Experts of a small language model.
Size: 11 layers, vocabulary 32000.
Experts: 16 experts in each of 11 layers, 416 tanh GELU neurons an expert, 2 picks a token, a softmax router.
Training: a variant of SOAP for the experts, 431M tokens, 6580 steps.
Below are experts of layer 5 (counted from 0) of a mixture-of-experts language model. Rows are named router (the router's row for the expert), up (a neuron's input weights, with its number), down (a neuron's output weights, with its number) and show model dimensions 256-383. Each number is 128 + 32 x the weight over its row's rms, rounded and kept within 0 to 255. Numbers have three digits each.
After each expert's rows: "comes after" lists some tokens at least twice as common just before its tokens as in all text; "mostly gets" lists some tokens that are sent to it at least half of the time. This comes from a sample of Wikipedia text that the model never trained on. Tokens count by the router's weight.

# expert 13
router:126116101126130077131104075118167121141129119137109046141111151145098133101129112141179112134140157104122141129117134164133084125152040164146190114174144138106133130078128135173100123133121167128129162067063119132099146190092138138093145054076137122171167105134093116174128080118169135173139089129135147182142096115115124103125149139104161078137121101131169099161084118163080133145131
up0:103139097129105108112074122195157161106138085146172142120138150108093084139121123171170080094138103057135140130153107126117100173091155138116079122177150095048137129082148097116120103141145152148135057184161119153046102170134145170214188065138118159094120122128117122168185118149182092118113139164105097114121100123139204128116110111101152113122178125186154111129091098141126125167139
down0:144118171157148092118060114153115191153156126128068159112141117124099096121172146133138141132156124130146148176163104153103103139133143117176140134086154109072152128150106133125157135106172082163193112115141132152126146108143141160120130137118127062114139111180164090214071106086158048093104118133154147081188146097151130128109150105162142113170172152101096169176161125123148136140149
up1:081140129161145113123111166117119156120121140104089071137101110198071142126133140170103084115145184120133101142142192182124061188106170185080195159073141151093023084160129107194130122145085111150081123151095166083110100123115114177070110104113153124147152151129181135146141096175148130143116138102150152162147115089144121142102203126113096075088143183112159181123135102189174137174133
down1:153107115105094161120126068099183147033139106163151199147146129113065124174134080102091152191125103126109107121122141130141118087119202166161095100134205077144151140107155157089135063137172141118146107138138082135080074094147128152129135088097103104128077184090134129169143130132110167147118127243139116079108087144177116105072100157166203056164127080165129138092130143115124124151107
up2:127091107100111108108169151152118118162073102125129156100129093132176104156128131146127144170090141131133122104172116143104132105111159118135121113161143158118108126109140136156175091119070166184139137134120128090121104111145188176080135123139121114159087109080072107115172188112155190122127154125150130161108137101176128124122080127072141125145105078166128090092111124125141162137081
down2:141102137112085171143132117149133093123157184116077156146109118110139163113062112127146137092072139120138138074112130095078150118135120078153185182167082177153148064164152149159165154108129107142119123126190144133109094225170163108112154167091106147162175112086147115086136123107153101102111062176138168114125107161132205131135145116143129065111054077182137119155205176140128093185117
up3:160155100106107063159145090163112167115123101126097094135175118146075118131162165155126114144050103127161134073146186100190114111142066163106109136110054144082153140080135140108094138103068088090105122068159110140182136104179082080156145132137112172168060134131165097216165093066136186110116135133089095123132083178118139087045102073140104141126113084080143111067068113124071091081145
down3:115124098137131110172134104140124074154146142134118139104122134165158167133134144073102079086121140134126115144134109114119125152079125089079190119104118096189147062074121099138126087127118113133144149073126100077063115095132140176162158140096129149157161067123066102157156121159110158133078105124110178190174160122153137125203097142178145140140078179124116095066141141155121072148134
up4:084123125106126071174162068105079145078197143110084109124141106080167098081169109173128164126137112124131128125135122171141109159067115064053143139167104132112152103087085179182182115100088112096114084091138182159115157131138053150062071084151156098138172121117126103084157175097179157113139109137160151110141112139118127153125072105132146157140050113126130135156129178200152145139148
down4:154079098170079180129087131167144097119128108127144178106169103138181122126162147160133170086126159112140048159085117156095062136107100192145124109173133131164151142119079096118162132131113113160119142139122155116101155207100128162156133104077110114152111181128135111145150160083104130136126146111144119054117094180110117098114134142139148058148125060073174111107104158028118142140134
up5:117118185091156104112161125173152100149132115141144167132198116141139120109156158147188098178142159089110154092157133115152091090111117092098140097152103125091129131178111087137089172173182169147120135070142093115112121078138140153106108090166151208149081072106097134122111084164105124140153071109146162133099113092104175132063120204131068151129167159111145100152112086144117123112114
down5:151144090169158120183170111116051196188093142112106144071084075122071174129064133110126106107157112114131109107103132139113116154171074242120080081099088091140133127135165090143182118141096116108143146164112159124129138142118158084171175150081093123130107128107183107130115112127128125116164130141082099144159130133095174183114165088151157141174117114107185112102121155105158106172125
comes after: "\n", ".", " In", "In", "8", " March"
mostly gets: "-", " January", " November", " April", " May", " December"

# expert 11
router:137098162141117145115140117130123107118068046155098100149118123147133148133180088146135206117110091157045081104198139173117158165082086101048129133143097138079174128106111149141166104110155159103161130129130106096117128157083094134129130099122120090132112108108045143102138121096141127126149110100134125133093096120162145070204097125128082101136150199104096068122103152088097148132159
up7:133119159134130118125084114059087148132126177146103148081108176182133114156195101126142110150119177163139132147126137162196073188164098096102162162150081150121189104139111171084112132086149119158158153135100108151094121153161095142220146141123137096096092151123154125132098159101094105123071173083151117170168139063169149166126183143145093158156153175115115060114151145113130125030119
down7:127138143102125129145139112124109137139073145061114091126161141095137144168087116125168143150077131122129094116175139147083090099077158151080155138143179108105075168081189129141145146144083117090162163111169140149125100134118107125125107171150079123151159154073125079141140083156119119137084157205159098123099125125089067087101087128138111108112189144084162133114101161058131093174179
up8:186131136124125137107109164159087136090166150127097111189129104117149128068126131064140115117150105120113123175146138112109167178171119001070184148129101115113123132134094110187091162087184125128106086113108155144110138143106105145116149125155120108186080086111096092080139119118062101114123134162100109130106093170113104087137091135119107158115114132127126138111171140088093155174165
down8:114127119154094118192198162110149121165100128117098071082166154081144043135098153158165151122095098159147141134100144115118093125092082161159060093102197103154130129086180126127151040155114091178115160135173117187090086094087164139106116077102115109094116153130117126122153127106141130103127145166126134086129134086112168138131149152138061124107178166114154132106120137139195033060189
up9:092114128124165139109130142181086148136150172090112155162122126151113150165071159149200101127138107112159136131157137104056110119154164129162124096153077171193119116145120071128153152109140105132132146168090148076141104131107104125119142142076101071153135139170092114094115126143128117184175108121154199161108135157134126083210142192053089088129106129145121155161109140114169091145090
down9:126173144155165147146160126101158123115136087138178085126146150083181098121139158086125139227210178124097137195142143179154147153117144102214121148083161118124125107102117117153141149124140139142135122148149057125154126115071165133109138102129142183116062106067141126147120115105109175162093161096125036118082156140136102103160119068197105167097213107137170130171135107123164103128136
up10:143165108151123171114164116103146125147144154093165105116190129156123118102104070137143178118066090150088093106102125099192140154131143158085115117160109097104183118177086079143095100091158159163139143144153100108171134140184190146136148147111142081142121143181166032083143121110124067106134108127131115160135104038164136123175115124172093146139051146110143128124143116091127148162126
down10:140134092147158101140177131102072145145086142125116143170108113110108101112105149091121081105143132108135130117118114112094089154151112151065105204140129128130080083123097144123137198118190113183091123143147136168098146116118124125172073104067189117110121122077080120141088211195122125129140137078175119144108112127169096082073075191124123124094173119092160074136171094143059138150136
up11:122145150146141099094106075112167200101153148149146142089111088097174119163107145091105148069131109146118169142114142094141134111144103095059181163113079128133154096123154146112130188133103131076126152117134131159172087126167168165095215137112115140105108130080112143116070100089144208114138113160139087126150110105109133063125150130095152127128161177144138158089121124130132145134185
down11:106134094157144130135106129124174163127129100129099129127137194162096047130135125104096127085157179103074134122168141115067130106154130130131190151149171109134135144132151078095125101121088132144098172148016014104049178138129145162170081133121117106091125065177108163124110143147122106068169160084121173178130124115156056113168117126124119123096123104210130077154147104139094153129108
up12:147074141047121118188081160181151186178117124116137102138124113075108090119172062161149164160159148112148090116106157108187087160126132115146061092101089069144102149128082155092095127111135162107140128180116138185123104152205138133089153135126132146076101137156209116123206154130103160176133132138131132162127166137134148133161112130164101108115116121075105104120154078105125117153169
down12:157116121142102124120111132087139106134059108156136129106078116116164100118158167138138123067147126133122123109101116122143109151118150133099142137092099140119189085117068104148153164084083126134144130094115127103145131131102083142087204060081135132121143086144062139133164076117162122167062091157080127155167090163191136117122131167122106129127116092127059094047154080110086140091190
comes after: ",", " and", " was", " is", " it", " he"
mostly gets: " and", " not", " be", " or", " are", " has"

# expert 2
router:125140153144126060140130141150026119145164125095125184194099121135082096170114095104106155135155160131109108115150133138107097163137141134108121139158145152147145167084156133184071086093153092083147135156130142104123150176130150136154071082144142147130093185119136079115188123195100148202169121105170166135156156156130054125169095164114092137116182128086074094120137137121122140083155
up7:117130097117197111164133114069101127128139201158149137196094132174089156166135102185046109132151117182107113083096094120128166170110167135143126127068152135116134114172142147127172101179142072115162077108104114105183100140188155136182127125132100110117109037166099153136083114146128180191091131080119166092117149117120056131157127182148115154108090128084130131129129089102109140128127
down7:140128141156181188142111152107110105135068129159088123159121123117171106132071109118109102154184142228138102087185141132167127174180102071124155099182140170112141152081101085143184107117099066150168167143112131134148130110176085147124174159114105091073063120167144118095081203141169143170128120152112135126109192153151159147065100092089100166141120183152155109084147063154110154079144
up8:127128140133072113135091097132124141140108117073134099102077120163058106119114048093164074106120125131135105108166120100132146157154113196112161137133117115212123130134146131161155134107166165104118117073148129155157107102087153092142153091107136125167118111093133135094101127187114089058111119104082148121127094139112116103149138114142059210134143081105138107141176116092156124102179
down8:183104118188110112155091159161068159103137168152105182089167140159118130137135121201110140133136113128159082105124125147098113099145157125136050082180122131071102126156164181104072109100147091119104140099180113155142133124128108125120104097082149063091149106157143163115108123080204113151093147126071176119158066133120155122113113163104104125046061069122129138075157087082060130082192
up9:140111117188162114129112162158124115120078110173120091162120198120195159077081134143154140086149123075132140180116142161088128124149166145160129157111124167117178166150178108126085192161192063157132120141097122132216072163128182138142177113064153109157081136114096135149052138168140159199149087102091070098093113110131097085130154133065176130096122096110134122137146145161147145102163
down9:144156170084085188087162210092140113129121137154079089110087165163126102089108092101136050118157147122110127116112197160154085115129134153125150123117093109088142110084115136147096140197083066112079167095149101145122188112075087103167155125145128172121182102151129113098114147136142085124112163085047083106105117063118134110122167161081129057144146139123194118146107145137114117148086
up10:158160115194126107138137119091155094206138155126115113126123076167119123059137142071145165149116120119092131132099141136117112157214106077171130158160101170100179128108134130089100153179121164131088163131126155140115078116150141117141205158193164140119186136162127121098088139113152123150095142092081196157113084054119116113197155188108115172136115156113134129119112157123075077122098
down10:145137147155134128101119112125162080120120113103149112102134147085080061105121086122170159101098119085105131149115100108128131164104174089143134158088163101116057187155210122166160119088088160148158147180141081149105131049086121101141154161087173188170108197116119167138062151137114109053153109157090170107115082118146156159170190150121110095143171146103089112121145117100090113178111
up11:182128050178117112101149144090136133088110103171141107158132136119120108160055126130114155126124178141120114105149120181096143147091144115100094035158161108158127122130142143132152146116146155113142174082151184160115120169123082095122120069100112120134114107141106114156168099143112131179119098120101148159162118148131143113115166169115110162168097119095126102111146110125106134124104
down11:141140148177153120229169150115085172137068118162168168129083159165129123139145105137098124150154111116086149156118144136150146149158154129074152161095177149137174185115143102112139162040123154118118094133146109130179150139117098171155147167083121097075134109189129082135129110161090148118169163123098142147093196086112123130112150142179125145146129159136163161167115110137143121072178
up12:103133121118113142172125148121121117085098174060119177107076162160103068150143128133075127139157129061046086146143075139048105066078085116134157120163122143101079159151148120121129132144120153124094148160193150119127051115143161076160122102171129130115045115163096120154105111158163111215130120106080104139077104182182064151155114143130189103161123164140143140144145146101097103136108
down12:082086133111130141115156137088142108163157127112173106148107137144147168149156078135060133132144137094097121102049124136103095076115172150144114161142095150119196112174159114129120114119136132096123126161142120105115145146117190108115176139162086093131109129143116124161106159175121123075098104113146128096191126135133144062184134121075123139156101155118127117142125173182124092109157
comes after: "\n", ":", " \"", " by", "=", " A"
mostly gets: "|", " Al", " El", " La", " San", " Ko"

# expert 12
router:167119092128157109114094143187140067120116159121111103188118133111093111137177147164125156118092148066107134152156121125152132145086200125124128153130087123116112149144089160099109090102102116140111135115083122152139119149111116191138141116130151110117131129145090073114130167150136119131130187118129177092131142183153124148099088140171148145158126059125012114118135122096095092156110
up1:120145094115129104111140137174169089184219182131069066132131120105132133162146129136149136104077119153158117188105141165140097091113103154136097087171121115081081147205145153118160093138102089117098134165086120140079106124133122148103167121172137095150175170131158055148135145119141133113198113118114133141105099129162117124110066090207096151169128109111126159112173137123205097109079
down1:112104130185152121116089126133103104089121127162156138143158142105087117051107122131169186169130118127132136161164076141158184094149153065121132198143119147128130138098106134140069166177107110119070200140090110174107145126125138103113105118219127150086102160135131197165115173111077084097139143179106114084156155149171110091095158120072130121061112118153146090155121052165160127089140
up2:098149117107132151101126113075111126174123145118117116132125144197102143124109198144155099141088090125158172153145107163086082171086126147102119167108103089116114193061073133082187116140156155166083130122175086124128121081050160127165135175183153083037140139172101151132065117161154142118093168163189121079115092157193095175048119119162108104115115111093126136133096110118139145170157
down2:165147117157143105105086109133095146154110146134111134137098124127046140142149157102115150162080139132142112115191136128164139137129149150131112168068206143100133150152093115117138103079191140148066163151113136123047104119126131120113093070054142154135120158136193129126100123134145142118166120128143112126051227168173150109174120122139103127083097133120095176163151119144171170048145
up3:125131139144199104173122148100158156052074135080148113165184142165109078178148151154128191126123134170119125069182120125149092096135137157098055168108135141117107159131063189089086093181120080116144128206178087154156172135134170157093095158083132184132183131117134067116118111140068147120093111109135140127132084164134122088108055126141084122120162157134130140071150158091150044135143
down3:210126097103144098125135092123123139122167130117147141124109081109069110111126164119146174156152138086160073164091112182154155120090108167085120115140074151102138100177114136129108062178088186153090107109158150136088057093170132130148134149105196104141139150137139150143138107086082122184154122114116142176150127099071130144161181113119139100149084109147122177163142145126137067132123
up4:108149087182100186119115116110078104088137148195128103139136134094121111159157177129179111121115192142012124121221123162102064165170131156144140151169130105112120130153077184164104089190137115161112096094108066141107114155107124125147093104125107116085110070098149141073158096111158078109127126060110074114054118162157135186173150079094137172106140118132146044166081130153089103175139
down4:065131074153064086165100144150193152121131170105119120126088136163156107116126133177147122061110140135097164140110120169123148059139142181125138076138128137165150166186171137105136162121108097078121174190073143148094116146122184153075072109118194154186149121150069143196130106128107178113117118142125087209128144137110147179138143118158135148131117167112077122135130099125115118111124
up5:120170085143122151161120179120138065067189157177170149118195159136117079110097168121089124180181202094112124152112157192121142130074134132144174160146130140112102095102108135144143068178097129162129090136170115150117102184131112143121117136093132185079101120143119066101043167117171119084091143098096161135107123123159143082162141120138224161096180111126128112130149109122122126047085
down5:157127151110194098124121106140145120164089117099146111144118126085159192115115126135145081156121107167134134156128133172133145182108129073129131120115121099178104121105132139048105136088167138163151122185087091162131112070125130107130145166142137097126099097121147129161102109143124131161102167106191171165157111086088103135094145087125116122095142155180107104130126129138133189241130
up6:149098054192111161130099183166090117148125156130149141055149116171003079128121118155179107087135172116123124119130187154090100172146170125155175153129100154081148105142093115107106148109106155105113089119163093091174106117134086122139110130137103164117135168060071135152161104105139113150113087180161162136147168124156110166165108114155142112124132103105125150129131154107149168134160
down6:122080138106136134115127104121120129150149165136139115147108157142152143100101207125172146105139162103128149149146085122100180091109108109118124108128080150132132148119112151124142077162144147164108126113118138183160151134125160119096150136029112087148120093064131113120057158132189136136177123120149123130151112122148113143155129096081182167113178067096163129100133099112148127119097
comes after: "\n", " |", ".", "==", " =", " =="
mostly gets: " \"", "---|---|---|---|", " Minister", " $", " President", "|---|---|"

# expert 8
router:190142130078072113141123104145151102117131110097111100169163156152099134139201069112181127137136128123072179148115116158151146121106067133115136111176172126100124098077135172144122061113134177100089151118151128120166121108084130148052133106095190094132081082127054116137137055166146144137145154112123138124148175118145031115143137148105147094178145095129134145155109119126030164102157
up7:147099139195159148097140071133110111121155132135138117164101134172133136105142119165141167134130159108081144106143170099147116122118120105159154091163131065135156157100027149133144100116186114190138155094098093122137104134098060080133105146186085174092141094116127154104151117188149119108161142092151143132130141182119037086176113124137129103112110191165159088159168125112128151115083
down7:113118134053136131171122135075143115131136089064109131124206102179113127121178103235155153104087152065086108104131116127135158140048103164137199171141096091059133160187094117117081129185155123102103208171240175134130130145111141147124140126123130052078144167133114126134120098168144158137114136097108159142153155139169187125093160133127034126075168175093087143109112099098098054117124
up8:174140135121107190050184116124156175144107103156199156173089154106112122121104113151153091106142120083090162127110146101113178091151116118121167131150123107148115139142116092102162095126210137146098179130110111099088172136205169059144120135120065125125137121124075147137128163183028136138171106110113096118174135146128181105096163118127158151177145102148101095145167177181120140076104
down8:124141108100111189147116112160151151104099099069132123111077111157207138128106119121099129138141178174120136105106122117126143126087121176085116100134143185118092171076077109177105178133134144082128117141135108130070110117131170089052137116199126148101085184092131177110086095074184130194121166153101117177090138137138175095139113082134173085104090071114191113141106073093111174101165
up9:100127117143158068092118084066085058177068126128124133118144112155084129190104137125131136135128159112148098067135037115049123089171079088108160083130128177121087176076125155139097109174206114104126132134128177130149136167118111149131099136109139100100160083140130132086150118157118088105111096108126150145149148148065140151131147087162173132137200118137144116103113155178169121157051
down9:066093161172130113141134151105093126139085153115118169177152137119134157090166134147072107112106146117112095152080207118186150131055114107104075064088156092104217077144138055081103140107172161100095131198095100134103113118114142146102055155158126198123125145134157189118119145137132148136143102113132111150114139173117144125087084106158141166133141167126172099144141121173162166099129
up10:137078104207156108138101111123115214088134132094109112107186098136093143177140150180150142088100126102152130106164113142089096137134119114083141138171123152148102163129139131161132088123126139091147158126118202083169079173131152123085106125174080105077082135108101164112081080104070127156118108144122172064125145094079108092067060156133140095130126099108124151167117090104148155082093
down10:126103150077113172141136128149171168108142203162203103105114133138171167106122152122065070113115067124136101092137097060110088160132099079038100151127078096159141136162149135153068089165114166141166111059148135183131134141145125103086187142169103137123099115234141150115196141069126116086103140135133198113051083093134107170103164072051158107155061102178141123205107123173177065127112
up11:142138160156171172088140121169084172134087136154120105157076068193125095072161121124107136125093182145163129101108127163157143174128142132123161095160172060143141137159082149079148105131127105073150131149090188097121084118126153127088186138137148189117075112089141104092129074098089133206121098169166154170116123113136186155094138146039092126134130143154096154063131110171103078096116
down11:122126107145157129122113174065147086075117128134142152086096142107092115157122155088122156142179182129174092175153117151129118100170117085124154162139164125095127083141146141147186113116092181099123145094137114104126158097133105135167166084097110095158192109131094150126136157120129138085206138114144078090139146117167102150107115157052176077133185099070115119109077133165119121108149
up12:148146179067175152084123201120119149135063120152207076139122127111138094117179058164144158073157105112099141136168124110100137117052132065108154082164096132137182172134123127142106124135147140101143160161175063166059130112103129113167123143116094112156107060095110114101129149067191179134115140117178072125124215134144127155149153142110180124111124129120121146138106091089105088112116
down12:095152115109091178125124080128122148109119089120131141125125133159158147115082163143088127104146132100096162176086232144082141142135097072138125177147157171112144138138087080126076149168143127129154092101171155139073098116155157178143097150139119186095124092129119182128132094116159171086094129117105068139113197108056088086170080144115143111111148150088187156102122096116112146167117
comes after: " of", " the", "'", " a", " in", " for"
mostly gets: " his", " their", "The", " its", " a", " The"

# expert 3
router:161173140162097138083149127202089148110097210113101138147115088085102077170091114129213132121148109082095076133128123118075133120129100051129126151146104161126161110160110160104101124093182167198139144156099170126147170165144164130121163124171150132156107093134157098109129090138204128112117162054136142149098125128176096121133096123192146109124128136122141140179117060085176144117091
up7:127108116159135138132073144131066123177158124133175124112080155127191165127182179126089168137082161167110180076166107150173136144181109151134061116130134150147161120086068107135084089101174172112116132167144111128128131103142161168123092058136067141111069148086108134066126121177113103064114106102096121150133153179160116133103141170181118150105167095133181160128101093063100189074128
down7:088111159121116139105173132087109106145158141082094127168135142133115152108085082096184075131132133099138103147115150145112123162082104115156124130120070096166169090152135125120100175115119062096091117111128123113131159099152107097125074129130162157142157146163115212114157098138118111133177143096213156127125121115130107136179060080174142118085054068142109093124173169148111089123210
up8:161112137099100108133148140114155182132113146203171103145071175127128120136122075124123096151140092090096114067136199092125117108100148150104140124157107136123142155089166175085133141118063107219058161080104148150145120159145122057098133126101192151162139148153182144149127130153139131116136106141199080149083167073119108126165149159157140126119127120112146109103139174148124094152199
down8:135105054112141215136080141092138167159123185113129107112150147141174173094088083164154180120135113151148108125187169117150183098145162168120094088134062154143132125149110092137122144163108080154098160191139135161117120130148112151128129157119110123121149140108123092173140078158134119065165170135063156134145129082150124145143140096103100124129141130120096150136130141106079113149155
up9:119194113118102144134130166156130127129128076153100171142113105156124110174133044154131105084137130184095102134125146157117083114122082105122169130169104120142184146120113141069105101213113135171178147125166099114114093106087146147151106170085125124039139043120193134153088049147124145134121110133089131154093157126151122160181127154129110146137115046138156112122158091157137130174166
down9:151125148144153108079176155129137178137132096103151088169155209150137134164037145083164082131081110115125129098119124092124190115161103124087153157135160048092124165133152159139132172117095105168153114115205132085101116135139125080089117144128067117116132152053119108115169076137129097139100173164143130117145108125141136095119144169142163156134139170129116129103141102199159113110129
up10:084147087144138087131090144159123155070158122107196106067118137125154106122122123169128145062092154130067137117127225124069135095073187159096087113138127113100098162185064102149128134105118096108083175128124134044105124164078142129174127089083202126151053090100070147112132128126129102094120146147121128135183121116159109105146175158122173167126160164118068091124102144119141127113140
down10:127117097117145094077134163177138089122189142082108106107218132106128109116096160108124101110127153113151087108080128169134092121119120176107072056143175145080105156151103160151095072183130065138134092139163118151133162133183161159151104137151142113043134125128147127164140158098113162146004141139111165159118161124103159140140190128098154089172133109115089095144255112096118109106106
up11:158104132131181154149152157116163102056064074068153145127115155178141154102168136070116177114149115154094097114077176105133100114143180168123079143082065131153147095070112134112169065091127156163137161114162123116137144150174184136124166052147069096117129135142137137098102186122158155145115164099092065129131123201175085107102162165144144136157150148069061138116108131090093131136143
down11:132130112105077110149085130134215136099144101135206137097097095183136110124102148109076121059094111108152083112115129126145113142120171156095146137182165083096114095081144133209190110129174121111152158070139156151162099147077167154119110116143083114059088143143101078156126163107156140103116117119158118106109116175137073083140134163109148099117143112133098164147070123139137131138149
up12:157097152122082068152143170180110100131131149104132147170154161135109112159144133085170087166122087147079141147124156111116073177131168146143137151104112121168102108133103204143128092150126130095088129104169109138120114113139137135177111177144106144196191158163149091209176108085193142180132123121097156161089105114121160137201104139085175114127172084095108163159122218093174170138130
down12:102134120147140120124126112187135149180172144079143084058115101092122139124097126149094141110170163096116146134126123047076089147118124097159108092069117104145090142146082083161129131089121125141076101057115103123122127122108103128087160187145148158180167143153123095173132095137108104187133158075150127118109151139087100093155101097161095115115123138150096152083148139118157069157135
comes after: " the", " a", " his", " The", "==", " their"
mostly gets: " which", " it", " this", " who", " he", " they"

# expert 6
router:183115084212066121145158134158122070079078154098115142148083145084118123108142127158114141125135118113106062086118138174161082141099117083119183197176103125132148117117082089155153117175134101178140151110110169145138137180081122146080106086143109112153154153123083081143149100143123122163107100130157100093114136123092142081126105070121193113085126112184097124120128138160111133166086
up7:163127198097131126160135116115083131143136114100126077122155119113180099108119131135079158133058094159093107131138131079138139152041239186110169117139094107073104114184122125139141079069106118152130157139113155101135160085151073133135099172103096159099117122096196117151113069107168099147127132158127134144077086143147176172126109115141132113112079129098073137194139147092150080115161
down7:150177127134091130110138098151123072131107137121117169090096115113182137128109110133151141112089107120147145169103195103117106107142147130103062073095078110131109134135189143153111145100112141113166130129105113176144178083125144170150127148162147125169137105136138143134159107183147168116085148135123101089165114176150154129094139121072166104183138166120076073147117113111167156136144
up8:148119144068116136165143158108066140154173130170095107151106096178078126124147069123121129116128145078147157070084078117139117088068147113115087094091068177035100061125131159147169064097069134110099089132102154150070170144112164109172117128106067132082094165161125035124183115119130115110088121154093144121140085129098128139169120136141179158110174117158123081081182169147140091162099
down8:195131076136148146140153086115143149133122150129106140128124152104077156124084132136138075108149139118080136191103086083092166180124114140127140164098090165118109126189131152106120155154090167061178169111189125071066068148140106160099123124143123088134130060070071080118125131134118123101144086142118112094135113093178052139111145153107072086118143125105098111090154141110144151139144
up9:139174105131160120107132179151136144165134142155140160109135153143131159103179139123113162107178154151164147076126133116124099095044161155145079149119097191175153146159146104104144162177197114098146203104100069137132140117141145124149103107129127176162103121137143134095124089120111173114117118162117158124125134122122153165172145149151154087115147126085160152159094098103155140147123
down9:133085088142105097162127093137155131112147113141060174209122096056169088110176108130185117140139130139123170084137104105154124151122127086061095129148081122132134126097084132128125087157120157129102171145136166116141137076123153147124109115153153120127119108127148104108133097104139070099143136144150150193079075127146120146153096115134133222095118156185069146168142210111138125092085
up10:078159112095163049178128194127091140162138135169100149156165133160135096117157130084127191130126158110155123104104181174172126207068122137131175131147121134120082102091157135104162085146117148103048107131151209150130078210123113134169102181165134076151069129127177138148137149086157156133115103097083150147151143128166169128143149159181145186198149098151159076135112094142139140164179
down10:091139053160180120121161157152103100094163165127103153096177141052113140168167142081131136197155089188131068140122118126180168207138129190124139140125164135082104146146143135136145093120122148093171098144091110119092109126063118155113125069160136221162091119067125185070151163087163124081108083183130163187126167091144113158098110095142173142121149162151135096143131190139138170105125
up11:144169133074195099203166096147097167151159201120215101171150111150087137131085125139093168118120159092128099110203130129110132102148139108180119103149158142113093096085102140152119093132126153173120109160116080167162114130147148099130143114080139150147125140069164119108142155075141157160116174129124083043170077165183105095170107148136117105115108115091149166149144109116126078116110
down11:071192107113099175111148138115104102160177135114141128076153135064163160098128143080139122116178156165115110116161190083118157125073151184191130131099138076119122167118126106118160120096139126117143139139133095139074148097149139162172156103143148115175075097118171194112096131111133162186121120135102148119120141149122118096094085109173180085184147083125129147156144142148206128109096
up12:061107122076136130151068104099082122095139147131123163162110111150127079117171118136085111157118232109175099127128158111125146158099191112137167146120089154118131061155125157118059137085107142153168158200163219120164110087185131155162123111137131094094178164121163089156134100132097093133129071141140149149141097124119109112117145187163171172136065153204136125085131131130087053089110
down12:169102119107127169131152147134187102082086167131140110139142076128098144192141183113126166136111147116101117147134126110125085176120155065197173126108169125146134118157130134123179123102119134132144053089060128131127129147137156091112100154039093129068137088170170169156043126133101140094153132138065135137159180135121141103114079114098125177050101124177153135180096149120048161197114
comes after: " ", " |", " 0", ")", " —", " 1"
mostly gets: " |", "---|---|---|---|", " —", " MPC", " 1;", "·"